From a checkpoint of a small mixture-of-experts model trained on Wikipedia.
Size: 11 layers, width 448, vocabulary 16384, 70.2M parameters.
Below are experts of layer 8 (counted from 0) of a mixture-of-experts language model. Rows are named gate (a neuron's input weights, with its number), up (a neuron's input weights, with its number) and show model dimensions 224-335. Each number is 500 + 50 x the weight over its row's rms, rounded and kept within 0 to 999. Numbers have three digits each.
Before each expert's rows: a language model's description of what the expert responds to. This comes from a sample of Wikipedia text that the model never trained on.

# expert 28
What it handles: List-item first names
gate0:486470581525522560530495456477576508468529470524479481529574585565507512520432475469527472501528510518505566556500541443431432550390499492528458540524488475379575530580518415512532529479509478510508482479564440583422515546453494508427476556470541517540535458483490475499552462481540451489445539448453535476439424347482545522490431472531
up0:530461470578455532542395546455514521577529518545466421450458453468519579544527546462554473615469558521481446593566556473488449536539507546498453500531545547561555434505478516519518466447416491494531553506534517549462471519456508503450531470534543500350549503464521569398514484436465500489506486466583530527594479480567573462483501530456
gate1:479451403497561560532506510475444535469550501478491502546522464401491432572562471456508491504488568496500567512570572563510506481507527559494526543421516490434500511503441583466462528553570575385419547490521500493447459469429529555431584511567525513431625473504535527514544455456599461548510481414519481511503570571563464536522433524584
up1:436546588426460512436413437517543518500469513515584455418483413565453448464489502499516446469624527528474537485461526456483439426446453475570517539536480474455426531418510588531401364504522578548519552524509435434521563462547458536407475472524519483502580515498430565454591503521524486486606540584439501431410553483512574455570523502514
gate2:500525461502472509520486496495460540490499563547572472487496565497511437467413535451494498456493491464455450598484498578500452502472559574550529456525550520516507397564454525564420453511437546597488431432585475587615443544483455487476472435489594566435557533563559518466489514415526471479579461447455541549396406504536501508508487561473
up2:515520486489569449552538598414495634438500450396535536522430557582495438502556464411481533469496428409547444552524448546503475542491546466534511489509661470522490494551455501525536469490486548480397477520546442556501495492486563477554485472470533537527538486435489572540455507475583501484520451512483525487592466541506544459503536480547
gate3:498514516517523499572514554549527472544458539527513434548554522481536576576456416506481466478504499531530554588500524434537531535442462458548478513438487489489467491482444577485523510544513560596554500477476522471481460508453558587474559500476510519417479507571490460520524436516510578641482464531486537437436425505419523491357605448527
up3:484484494485508446519542528465477616511550445481457550392483480507476489508521457472458507471491513492510555478492510488428488551466577470467554561596478581546478464538519439506586538554452530464481432502506498588550519462453473459541498584406463502498570544505535534458434530510495469524553471446519513549569575491529475489530520552470
gate4:505531431508492516423452501453549447416367482472534498569415593422416482548471521485494496521564531466512485577542556331533455541585492557450517500415425490503415530542464538525463466495464510462456402502498441494519427486538419520600504404453460497502461524491506494570519465508472495491458469561443414646443473457522534535516563536469
up4:481542500474472458411411465503419502505487549472557508495535554454437562409396532525472471427529516500477448480473562432517496493486541529467446434497454516487464441549433507541478463404451473505543346514550505524551485444494398446521503470431473555491467465493472442510511489588484496523554494538397518597452509489436463466599477531412
gate5:508540434532488485515474468508535493409403440494530452482447479534531497536497565430546594521527523413517494539438463527529485572443501504570479583490490399517501468610489526459418504531494502499521530521502520582459579537512420553512563470507543432522548642582367475562528519503469533442506454610548494448495381501477584544509454455547
up5:473483481515516532593554457466516535549487584502490573496595494552453469491432492459593447478541448516533495520536605582599483607496485539561596410492491570498507521451528533549465419524437411463575520510525532400494496507492508453487458462490490503417433413468496482455476435471503505605591547413553524520451482488478437487494512502381
gate6:464448457556491598506526466552483474481480451490634533503585578542398426449509557582439483434503459564572495564505492548491500535553475502464559438506459450463520450557451579362482490488416499475545552490491510570508475387548547493535455473445521538490512501505450486467526487502586507483591522436444524569467490580392352536491448509549
up6:622525569501540587526450491569486445484503494572497479515438499458541437480484523344588559544538586476524544505494486498523531532520509499539559437494452443519522561450558532532539431560635481448534375490505527523542430506498559449532437518452482497571466471536525584527534546472420327554441506512440488489519452522558444526528567414421

# expert 48
What it handles: Years and award records
gate0:537480488502482631586566566431572484426596459419466463474485543481469520521495473500505559573465483543504494557512538504474572453483463518518506484488443458439523525529517474555519529544475526462576571517564457525481448469471497638470586495470558516609493477431345475517499450522501441463388492526498533483466468517417551554529530486549
up0:436569455537423477498380520529454517521401594590505482450548461476464553536482536457493451456546464454520442585571538518434463578537603538477518506506572577564526533566433527465514480440513430575428573493521473535457519536472472458435519477574518473353599532493570591429493565437529576549531550453581588563529502433464543440510518621505
gate1:498431450553547534417494475513484451418509562517450513553551459486508423590507507532567465514527524544527590500578412618470543466551494546454476560456533441416517461504432591522455464571557478357413553493523490432469472530394524605473567530527491474428623501402547555526532497473489493534483495403516434578514554617493505573553413460547
up1:486587515450497490449451487530458509497390497532562426441521487521426482474548403564469502522549508483487519495462571477482448516491443478552422494550478496420497509445556564476453456476538578491473512500533443498510549541555483527430494477491558514505569594537461456377549460552552535519584502556500430521431580536489529454455538516518
gate2:491508457508436462511492535492493544584483498523554533448445503464510480494432491472518487388506538496484403577511472551519508555534553607621503547503521431540530425532432566457526475480505537624465466459572519555550434447530464513478541437543594560456572497544569533542485532479452472522541488530458461477442426455488539501559454575493
up2:508487450455510419566504521456547584439564516403504587460479545503456494540596452480466547498463441525545472469524524506534494547528530500544552516495606456520518521542423498501565574495516496409483477528592520596509514458470589497606481485502570481540479473404533591557452540481569552541511439518494497438646463560485473496498499527549
gate3:438554532412466510554553569514576491566472465544486433486536525418513577520487433475490512517501460489538571525542565482477511579528488524570430541457453510553482480411483548503556472555413488598508486461441483454488481493443556588525524466470496502439514471627448443514538459499517530604473482522487513479423442510454434496364558503482
up3:484443529587519386561505539488453565471522511515418515404514510564481479429516451454448504403554521462549510510515518485399478535404612474465557519585591504512513487575513463561528527532499486526489430516501525547510466432508442469524503529463504515530550461435598552503515483497464452523565518484498556522504555493490476519549472611481
gate4:502566437451483601444526457552527385449400487515522516593410563462413487478469483528491469523524449457491509489507541390516442540589442454443436495447406466513464528521488546556522460529450493518457464451470413422488440523507494526594509447498500453571464470506478470567532456510520524403459572475487430562475464483561519571540466538405
up4:423475518500519501463457433542406515440492562479514517492505530434477600382481448501433459348518517455471480472406536497585483565528453552475507510457473477550525482528505446600538482434417458494513407513494532457581529566417523485495496505461459484533445530470467473492440498565524496480506595537447600544554496498460530465555507463481
gate5:493485435422536444426481527542535477436458465453458534524486518461539431538533521486634509497505440381471493625436429556599576535511454495587466515483425377561520511576489420516479497559508537553474541516490424556459563482454460511623589465517489447474532561572444521594644448567475554436495477541505447496446404541545502556502568466525
up5:534468420487528503554499420505437454487500560570513606514559498502448460466440506489499462460540473485554450396533574547570424493498465513512521421464534621500534498483512602499516483418419454479594556499532533487466480533498489564461402497466577503430484487444489538412560471415576475566562561434501569484477489498512499479536535509496
gate6:450453435559424495486517521525415468505438471470570568480535578543431516445508618625471546444577399552624425550520514529497616538525458480470541450506445480494530471556451547399553477488467531594570515498521533571508494534470613545480495528457516535484458436529473471481495545493562545443494534485487451521529523518449448538475535537529
up6:510580607516530624503478467563419442481498509465428530481428541463536501533503450436570576562457519500504477495522561484481558484524504492491505503493424422519482566474578562541563395516563524499462387555550453465594523552496563450573471447527520428529497493455494561473504543471542392507392402510420515467570494455610498428512547440472

# expert 36
What it handles: Personal name starts
gate0:531437518498425490491445537500576546504520468478432555504493515501506539581419506452610520479536525477538492499557512458452458585487440485514447555514442481436510535514463435455493491450575469498531530458499429561471489554459499492397498526461521508538642365467508550536574520453516399489442457422529559502485371460480560550519576457519
up0:532506443472402527454343545489537537636507524486494461484540425511418569476449515481573429549505529464454363495560520476500431559556521471483502450556536602539551474569488448484571414476528430542489532593565452614411549584433438454427530472488544496405568518502515567456522497459522510456562507459577514549482552470528578470513532559525
gate1:529451449521518488518478489451428516471503510476561486547592481467546452551529485479541477557468523559415576531528519594514530482554523542435533581418474436501480487512373564476438516479574484370414511527536520451469429504405442580463507560553500495505562500500586503537521465461584470528522427396543375533475505502545471532513437481538
up1:469570522403466503476530437528506538551401467471584382437543450562408478419490445579482572452520547491440589454471533504542446411425442486594529549492492459417503474394521576508434426462511524411516521506509402422469523526502515591469555484467534547510501493512473507448599490485535516476532492497494446457405614484554521421467562540487
gate2:485567483518424526550516471481456530561461508521528493464504482446484454424427519429485464425442540491466465560476542516483517519448567600560519465499454446549477369533411544473443461544489507536534503439561465530562453518495439505450463479581604560444555485567586484519533512461477471430559486463501538526433431470436455482537488611497
up2:483518510496559461510533511425466574475540423369525511504437472527462551551609474447518533498430435426579441501512463505543551548541565506492554511506595466511495496550431511520519503468505462394402503503544487550514512481489603482534476471543534536543492461471501593561462510514561543503495427497540532433549464526487470508450492508547
gate3:456514558495529478531552533588503500543466529470486446506510516416537555601451380436522526491533512468546541570497522438534503570513455520572472538477552507541525516446508544503598521611393490575485503525437495482413460544454607591511532476451507507452531485588470498471514418438509536610467468507487572445402451484412526469368633460481
up3:487449509506495393568483502403516561513528456529488495397526528515478514480530512474423529489509546463492510498492484516386463509425580490523597540618486570547505482580510438486461505531560497470521422510565482634543558440491425423443498596465505524459532523469604559466483524537520502511542515445485495534514546470534429498555476575471
gate4:534441406519502590481495478542464451478360488490500534503509550488481519557414502497538513543567530528536473458482589353531399551544419483475460553411497360494403524518481493570494418505459562500485440469490398454551452544487462544567537483396512474500446467456482499583502434516551505453442474496506440575505490379571569552554580598449
up4:457496518505487524425434434554406486508493573476564498455573530513452520379454560550458496432549562495495449476479572443493469557403504472513427539501491455494513448524495483579476449442525520538523377502523475496501477498453463554504552516424473496542443504498501456481476488584471497515536520519363517556535508452498463527584548561436
gate5:485614456495505430425523516491489464420477466418524559527483446423463483572505469419589589513521529397560442506453431535457456517487514448536435560485539440513509485631533498544517544540518507513534544526523469557471595551513554525535581459418552534481582530544440520629584524532512533485497509594500548508510417539562495593537517415500
up5:516505491463575518576537441462432482579534619528521558544580472489428481421434437568542490421561471530522497492537629591568524570494435523483549416479503582482542504559511537540487485495426414474543535495497509491461491488502496522429478462557523486477540479500472496469503448459593471645548479466517490510428500543432343491489520529480
gate6:431435397559496481545512505501453486453478431527629473490552561612426464457545605553455492459557431559603478529472472554527540480446492474456659404520482487414496489529423544415498420479492506503502514517511522465492510408519529561493420468503518538477483507528439438476472536565526504479494504524431374572469495516419442480526529525524
up6:505601584501501546439477463521421492533511545503409536474491474480542495448496474373568559568494540496481507514515537469514537522552478514475433448472397416579423545461544483607488495498480529504559449492412486535575474503542529335506513520501484477501488475450524530494529534401476334548459485432478561453550375494584490481515520446502

# expert 58
What it handles: Articles after verbs
gate0:498549560542495509483515495502497465459567459429466501490528491493443534588499437396540459548466573567481578523500534427481509538421531564504495518453438450419513519486450492433486509529535502526491531460502538525492467500473565529384484557550540476619570452438526490524543474513559445495475530517479592453461506415413549485454539449595
up0:508440425511389443474385488455481495538449585588526461456516538518440501423493533594523446523499482526427480507580541529545430520561510519517512466533549607571552488538492525517549452475572493481558513527602468575425493533456465513514549465526518505432489507508555556450526509400526539468593488488522592563487456468521485598516486559502
gate1:482406514475541498478470433443518523441530517546445556541521559474582444601574519480559481532517511500469535487560501575470565460545481507438560578476527458453500519504414546513493475552604544444461558513503446393457454478400478545528523524514527466529631544476590511467493504448565432472462467439544495524458525571527500538539351537535
up1:431578474408456514438460519572542454490379437537586425398546505556370471456492447557512465508598470452457534541463548528472473483467442489519572434497397520391486496404489559441445440432490484527476564533536448427493525596574465544464441512547456511481522514512468509449600442528514531507495554483448427455491506533496545435457512476535
gate2:499514465565418544516516494458460491499475485547594505459573525481489469469466515470458427422499551454482470615533524538492481514500512583597476495536489464569479387518430511530477506499449520538473410469531467556581459455511478511387463524536543507481529525605565418538502544492469487522600514492452549535428462416459479508472471526528
up2:475503492506519497528535530465495576445539406364526501479508565540456450519550412461443521448493398424597490514496460469498523541444582467533541502481594500521493486502431545526574548495472503392443449520559504567495481456465562534558478483550538600489456494438527632536441499485568573489514493458487456442635475517481498513527454486587
gate3:476477501412518498507519527524519461544535512494482447587580520466522549548448415466511462516484467512517507536520601498493502543494489553582523490457427492520508488407503561493540492590406541608524513483425467466550409475446544546485532461480492497440472524568477489524459408453589564634435466469509503470439420498390443446370532496567
up3:489485477546494428522548515460501597569505485535440511368448511557535508461544488516434519444529552485463496517499519445471417524422594484506507562558566533488443475578447420515512543534488493494513445551539537534518531467488483450444420619413515459530545450576554537466466472455447477508567547508514567543531587505509452456485485571527
gate4:482513434433483520445499461498469432423460549492499482573486615450356502537508481482464496549587560483483499465443560391486467525584526521443499530434473371532430506512447530502501489490451573398452396473530474412479467489520495497567490503412500395576456465479434501553588413515516396486491516522404455577430514474531562569525503563421
up4:483522491524466420462462451544396535502530544516541445505574502524408544432486484519442465432526563520495461433469609481530468526454495517470434535485546464492541501510406491568454487440476538507548365533527470495493465478474494464457493492383426498542422493448433437467465443577519513534585548503370607513498501466501474531509477565408
gate5:509548396534516326459561452497553516384491420469465473556522505419468518529554505456490610605544508374501493610435402469560451498594475520495433477467520439485434524551493499515474509533563487480470567536433434554359561500471520471526558527453497356513549555541366446497582417504490543404518466638535503547528457550604536546505496411485
up5:468489516515533549561511467454420457526501600584423521491554529565508470467414453492597448497464498519522506452380626526521504561466438582531587429422576566519529489568555486465535442520442444461559459518550519521470510549476507446457434562410516492455456459442477544479454410464512511621535511433560524468481494484442477451516529540419
gate6:466469495519466528422509469524456458404469392507628525443544545546466514417573587527366528459544468556581503530587474545611551548511500499483559419493471452505516464569417541421549501502471557521519562484476459471507561437445535603459458513447408501524496462483462490467511508502506530430441492463397497628444441552388398508548607535537
up6:514540638525487508544514486557449450509550571558451518557439521433469466508514466398595545518518580443494543491479450532519568470486487452510510454474448493487479581462581562603473431476519518442475363517478479467546509511539494431516464502568511486485476540485528576516500539447498378609509462465497531382549524483603529521472514429498

# expert 52
What it handles: Commas after names, numbers
gate0:518450499572467560430535561458553435474487490427524447455535560463437492562464479524503450556489513526494600542525551529466558545529443486495428549531471478505539502510495438449649503475536498538523501513582478555481478513499487514506571493507510528608474462380444450503500450495538454459430556537442550448420452417398515599467488413537
up0:477525461585442467436423615467471515534523553435551495560534451535463497512487438526543453489474452462457472502496509497503432562565468523495497538511572545507566434570504485555522535483509506515447536565540537584452511525445505446502599501493511455456471503395520583436504464494535534446476407438509634550565496512512520505496483567535
gate1:515501483512530488524530475499455498445558549585465537567520551475538356547533479509557459467489557531448603492533523607457539505561436541487451631467490432461535500566407551432467466551547551430460557529566441435514487486411520538470523568542538418498562492505509544510470438443566425497503419479472486569508541566504471501526443493602
up1:474565554395466499472430465463508490521332528516553400456648447538460530488524420499523505487579477396484565474519535510486485479526485487529485535563489576454482494394564505513445421495523530568466509502514411469460446556490436537388501489532470527484523510530470485439562479556497513478496484494547444546482505500543528415429450538497
gate2:451530443490403494547476547462544473545482487456553460421495511438459466513407531454496460536525551496458448629521516597562540421448566548509482509495534517514577407567445535467421477473498529570469507463573442535556461515545409464416506450500521509445475524537523478468468515445509507493535548597469505472385450443421490524513483632480
up2:448469494516518477557577520523511617444485433364426534462426491563498496516577417503481537484489385479559482511584455528468568502473535477562534479510599502529475482547426470512557535508482518453509523474515443579553508439472524511554473459542539553494475406470508593535486483497562502565504463466570543508618459535530468456479467487599
gate3:464488586438506513527606505468532505502473521517393453492562499445519548607408443487505553517535492445545562527506553453526502531495444507582497525434508518562491493444552545515569524560438533557512490497471520481417470534383572571491517460461512536425529485567428488455467413490449515578511415438474505403436420493456435471375484448490
up3:480493523560490396536504565502506573498515474509481510427504546535517494453566493455475433445461505525467554514520472471426446519420660457575578514573508576498497470589540507455488478546533514577494440524529572569480542485521497474503555596495481466479513419478610500473449488516508483515517495531490505509526493516486496465561581556473
gate4:519569458468488536483506518560550450396456542519495487525439565454485504506486520467535538459475506461439532479467507388531475520543431487438518527405432371517392466499472523565528531501475521506483422528572506458518428573481438539601561427439430406543544490402486481544525429457507502430447557535469457573387544452474438529544459583542
up4:438560514532527516456417453618402516523505622495534424445577479470503626373489453543440447420524537443423514457415531495500475539480542516519446445419476439493520454510444534511534471477442464544552382520562497458565452541487537512520555501452439456539471523509443450465436488530522526513472563497438483543544531460394469502583519579424
gate5:532525495539470487403526543539592466417483442445490537468456526525485440651509454460525544497488477359471542621478398564527526502537515488566464513554469397470526489544535484500524482527546518533406491525469427565455563579526495539525622468474525441509498553556396470607564556571513508534489461611443455525509423566597471525558573426464
up5:490511462519565465558415440523436521480489630567488516567636511479469542435478497535523478496543467567550529485529584489521425533481456529499496490426543533540485471526530517503505520506448449449569575479543545517521442435501463481457430492433471463482511502461467507408489413395513514548532551438533576527461504570433460486448503463459
gate6:401417460530509463480467485546498418471545466533603510489497595623480492481520578525410466449564459584613530521439476556522546532520521526419602426504484536462506483561438521382549403519458515482526478509466509514447463487466537537542387488448543507454396467538466463447554541523614528448481484507406451519485477569457417462492497502585
up6:530495602491517550517548475559423483509540459509442486473426575490560501467504538470541458498527546483539535512471459426559501531502467515479505474478441446449468581499582568563529439519534502485501459509405514534638431492538479459502429442511485497562486438438502538499515534406491417487413431479484515494554476504601471465561507437499

# expert 51
What it handles: Word endings and infobox labels
gate0:514540591540454541541492501501635473446513491446512471445516462474463534580468482468594473570560499543576555539495518529481432559550499479529490552480428511386492577447519449513542564526522568442471575458551441505393532468404502553463493508466476549531527427420487464552541528514529423537436465421463518494476463467392517441496519540583
up0:471500452471401452501382538415534520496449521510471475544526416488414593502449585543519459582519474497409435535597579566543443513482523560520468484440620608596484501484512487589544439441503406532500481558565554564442527555509513514516517534545597399471494518413498539386479518442481590498532524548498584580527493542476454572471464495468
gate1:529413432503580468521480508479449492464524558527533418571609499536516427580542473536516419558522531430469592535503508563457509492539523557473551581478476451439487500592433528498458466557571466403453552557525532524499442500410515571477613509499531492574650513486553543459465423431508418485487506448578473567432506570528445575484467494588
up1:433583521431424525460467441531459498502386427502588427456549454549431509481551443556484530471609503468461509453497507477510467460471447499517418551431430514454484440420478541494440466504522569543449565528468431454494510556557417521464485493494512549452460553434453509437634486552514530459501492520459551492521486534516535465519398519472
gate2:468555487519411423454493494466469560504459548553549417556548497452535462514428563487476548405542542431512535570492450511505491490476551537591475468456513482574466399509401564535475482504501511583545482454566414510563466473542491463478520478432553570414579503582549467501468552468469542489599471466478470567527504529470524504520476552511
up2:467486474528527518578553512509550587452518429466510530481429521598470479494570418459496555473480419457521478478516459508490501528486578502541498519496619518481516491569484488513570539506521505422393530513546519609503503483467533525573471504458494523550505477393551567542477557511531529444507457519556533527677526592551481523536489511604
gate3:425562510451524478558535526485509457526457532551473372510520544484532531547431431470520546501543499481548575533533528480514474550530435560571470510413486490570489494425460590524548491557500543589521509465491471454429531542473556564516533466483549511428490431615449451465510430499527561646444488537538544456440422468460460517389544450500
up3:557485590495503412521508568506513633474594486526474516446476454511513581477556481461450439483474528530459502546501464468438461530431662466509553521594472544512481476551545472510466538543422535487499446505533545555553497408417470467458518551452487464466577480446560533536505523528474463482579434377498539536516564557492518447547503568478
gate4:493569391513470547480480466528488398467426573498524482547484549506431494519442523489492480504528544446497492433463571431467497537593427478477471451441425378542456516482455571541442511465384551468454456526525486432491460521485471548628463511445528409496438540503430477604456499480468485411438480621453390582442463521543542575593546572504
up4:506517486500462467412430419606406508518503609468561583503515516484440612423431454612553430438516517544459473461482598475592489514444527532513429494479514434457435482446482486495488444465480505488462436492539557573490485563432466518508475515427478460496496469414414429486463481577452454516564519466384569566477490510445460473510541538438
gate5:514596457546473477444495496576573510393431473378511495512529505493536487585528507428460530509550482418482551658403433590539492464560507502618430542535551356494456476539522538508485568593492525573452560511466496527439546485418495494593557510424446436459597576511426490604584528564462488469476507603434522512428486501561584489557569426449
up5:489510506427550425576520415478424525505500568568481567588510494481454490475400464523600482471509489498534467419529591516514471561507439507539532391434499556560550507518488471503491436489475452417602533521591541524477464537531466491481478447497570477489445495455439550434483376411541504599579500439541502460507461552439406500506484545472
gate6:440478435478467430499568502499435493527518465457674544481518586596409462503477579544405406487512483581533454536463477526558504600509442508396559460517504465476417486505487519420538527487429550485570618506508484504554518468540471542541463506417482550455456484448443457479580442536575496465577551523446388546517454595431407490491547481615
up6:559560625501508533517522477564405441497487515570493526523440572451509497490467501420546509518508515475544553484547550502546564499519491504565462427555471427466489571485502551548430450451505501520536396504442482527580521475497547450535522450455474498546479504459497567531525560474442353495369472525461471437545517566604464517528485392412

# expert 61
What it handles: Interior name syllables
gate0:477512554530474543462532479496599527356498475483508444507504528488446511564498493447476471571510516530592555522586606469483509563507501532535432465457411487422513554511463520489550583488569492405527552477515430546446476493390535566496564473446571477669488464439482474561456445494513564436465509498460531560456409416419525554497492472571
up0:483483493488437497496380568527447486601537584539444494531571460502518528515429515585530480552551487475380409452518510517443412474515523507515487544475574565569512463518530503481556472567499496590495547506513528621448481529522472503424499519512492454349549484461475605448512422485478535513509514461495542517525507480528506545541481535436
gate1:459425469536531532437487467514473549455564502495487473567570534486471464558579481500571452470455558482487551515533501602534527526543549496418461602504432446401513443549400496509453503506556512376367497551508459438451429531403521559509553546478514487511622504464514513593502488455534474449505484469552456613473505601567492542547447463565
up1:486567515435409548448468428519500464504374453479538368403515469497426454520491447542406490497569521512465562439424582490475458461450459493549505541456466509505442500408524607462491403465521540518464525500494446474466596536575443515383465475467453571499465497543550475419589485492549557483492513426438509494469587514474527504460522490546
gate2:485538500528432485490484454538486528501483550489540462496465536416547427456448500482505482502524478510478484555537555560559495495484594564593465550471517489552551411560492549498488458518542506629553497463532444494514443466462475472486457514520552467463558512574529473457479509498472458500546533512456428565461516468444468528545499554480
up2:544500531499528504572514533503542539460484494449489578474426506511499479523600441528530556501521404472540475513553406540450558535519596453557493522505608444522489488528418471450620522479479526396494506556533566583489508494488567521568532523548478551490493433455554536498395518510503550567450433507548480488600514521471451518476499555606
gate3:470506516420499477537520559545539449554410479524483373510547546464499570559471441456508559472576455455551558568545531458486439557506441500607471486463517553567467483478454571530568453539472478554548509466459474477436522547472530541524526487480539543421475446600428485514540422485509536609505442508510540410405435500415452534395503451478
up3:498497507552511393514538517482426607479569536548433542395471519539528520400528473480446478457498514495519539521529546475448487584439587477510573548580492484515523459558544423496489553527490520549488415524505558521514451447462413450474494539486500462499564499497611538425523483484474493463496524492520530534501532565519482463506496600535
gate4:442445407476495496423574500616557466492408470482508478525474577541476602497572522481520503410553551436500549462454568396495456545562455478500522495367410432523496524521475597517506500459486520441517471491468448484519454536471461538614506392442457447432448506535494519524522568452532455462444498527482506492421424407538469572570528604513
up4:381477450453524479412476508534476549489504501403490474485541532478481541393499506594447438377533532512434532456418549501519493481469421501500452471535502490492516466537527515514446461485467494505539400520511505531498478503421499534528513505427397489488390473536420475517415471533566497483520549456436602545537477536469505434553472499458
gate5:505575452435440486430507442530567465373439523443476535538510494499544480520459431444536579547556496377554598608436436518576499547481493514535497549488459409434460482535516526449477498554487476515445540528530462500426561562452460518553586480500408379524534575582432461555578468535488479419458519632498444473479448486511437559520538453575
up5:493537494462569459552486455477475475537613573578457551496495566480437445467472524516510485443494427612449484533529625513478477563505381546510570408461512514552542477571472514473501426504464460516635521459510567511493455473570485517514411483473542501484507471422392532495420429456585444522536538408478485494466528572471485460496471554430
gate6:454495415500468493515426451577425515519444453498551533479501560557457567482532536548471500436613400561599481546513454535623595539516555485466589408495440515472471430495422580394526517476477565507415600468471553492515509520411505495491421509470427535446514477493462425501513523465519526491488428505461526530470530584416391479492498522508
up6:551530597458545556529506457572454430435546477586457427491518558376554525489501479419607471532470497478559487487548458535445561528541491513503490486549474464517504574501507496565535399490489520535482406481502418485580446539545497486525428498524563450475505522499496552512571559434525372546447463529468467439530498475595505477503552400501

# expert 38
What it handles: Articles and table fillers
gate0:530456435515464518575490524500527410405571474515519476597438521517454441593430462450586530593536479507524562549523510427502471595460504480562506487475460502403552525592439480483449524487517439465559579471572480530451445500509558491430444469504571487565534461484512525507559417466567476467450549557509557533474425474464560586507574491545
up0:474496412479452493452334502491530514593512543541509445477480471522452616442436480474553541485503531437519382509600509527495484544547495530503449498458521604554511499577552542529621460471495474499522528526497520526374423534454486496460589521524580448466487514456461559421474478478499520544525503513534585476558501524467487494545486532514
gate1:436427451481539527535471483507458519482519567491489498532586516519548461606560500496528470546479501460493553477510547581462503434506554544437474596445525442492467480540370526473509462517599503437417499500521483450543472484391544489485553545474511492476635521520565518537489497476533393484502462412523469539475496504559457485478416498624
up1:463580509456499469448461461502507518450433465558599473458488489554399463475558468579531525469586480460477539467464527497513507405451482503510519516511484501434452518457502530495435450451538499536473550542512438425446499521579474522455511505469481521515598523516454542406575532475475583410522495536494502518458493568558570441478482541557
gate2:457545499446421495539488462523547528504447498488559475464488487418506442453484486495425474404493502404480489608544513545546539533498571543614537465514503428483495361565454520394512439473482536520508458440544478581529442535415483512460501523515578474397508568513540458540481550445476492536570511537454460516440535516462455452508486562464
up2:474574482490545468580582571453554584408496435460556548490464522532539481462551405493495534487508437437519391506500441559517446525505560437560534468484664546499473487533490505548551541465462538461519442519501519564507544466423638486588457440469479479512526476408501568530444521489547580523540482499535486457624469561532571499495543493518
gate3:456533474471491423494551485519541444457456558494482417521487552461537562557432425509483453494516496418526567570487539470545474555457515490530488502433435552621458500466443555523544471530462563553474499479485510510463474526438547597469545436481504552459495503556413521501496422468501519636505484511483519428442462490415483558437551517558
up3:518492497504514448550487527474491573531516453513485524397502501498450507463607478435480540449542517517472546446506486501420488566460588496530567542589510516514485454545570494604519494551516481500470496522497517520507488438441481441522481573442568487445544416445612537470503530523466527523573428467509557499536585535546488447509520560465
gate4:506485418456463548481455455556456443475447543506480502497512577475440531575519479493494506497577503494516496471468543402486456562585486555488558474423455429506409521513423571553489512460449497510463429471508428406484434533473467557590508465457504504462447494494533524583407484516493474435447444583484340497447467430487532545526538612422
up4:475507535476480442444421469547403514555508621502583526472577568464453547445517498509488438447481565492474486471456561478506462606488550556433484459504496475502477480520469460569530483475467449518556377539538506429500461535478451498492487505426444573466442496517450425483396470536544546477525555526382472465581532441494473502554436558433
gate5:469530441533553445450511473562575538383476447468572483572475502513378479503558482447537580514507483458543470646458447581629517546524477477515486511475492385478522475517563466510449490601534518490447585502500459487424539609488539531525646476517440382506493560587355532576600530487464497504541475619492474498462457583556520531597542482479
up5:536443499496528435574513434509512489566524570565514528454507521528485449448479487526475510440478455471544522546530616588527493565431523561518567426455484595507521415499534466493506476453427430492575488511549495516521477475563478482501439547548494504446485466399459452448526449448527546552567511479517498504546502560404421497466447524472
gate6:462506376528450469476447514528462469500432426511571508471560537565469526461511541573477522453525481490572445503540488541532587538576547507448591421548456420432422463528411495434518443424451507504488501527525486486515511437487542481451471572409456495543457445519490435471511464607598471470467506462404462481476513542480378475527504544522
up6:559460646492509508560474442539384436462600483590497526516463517475514469547538519385607511533519523437553455445502451466436540505452520512475510449561502424514504581387591502518513436586579512570551452486460487487574448511517534437548522423550541485501470540484456472455555527445464373492448522509555567451504501479580501507526410426411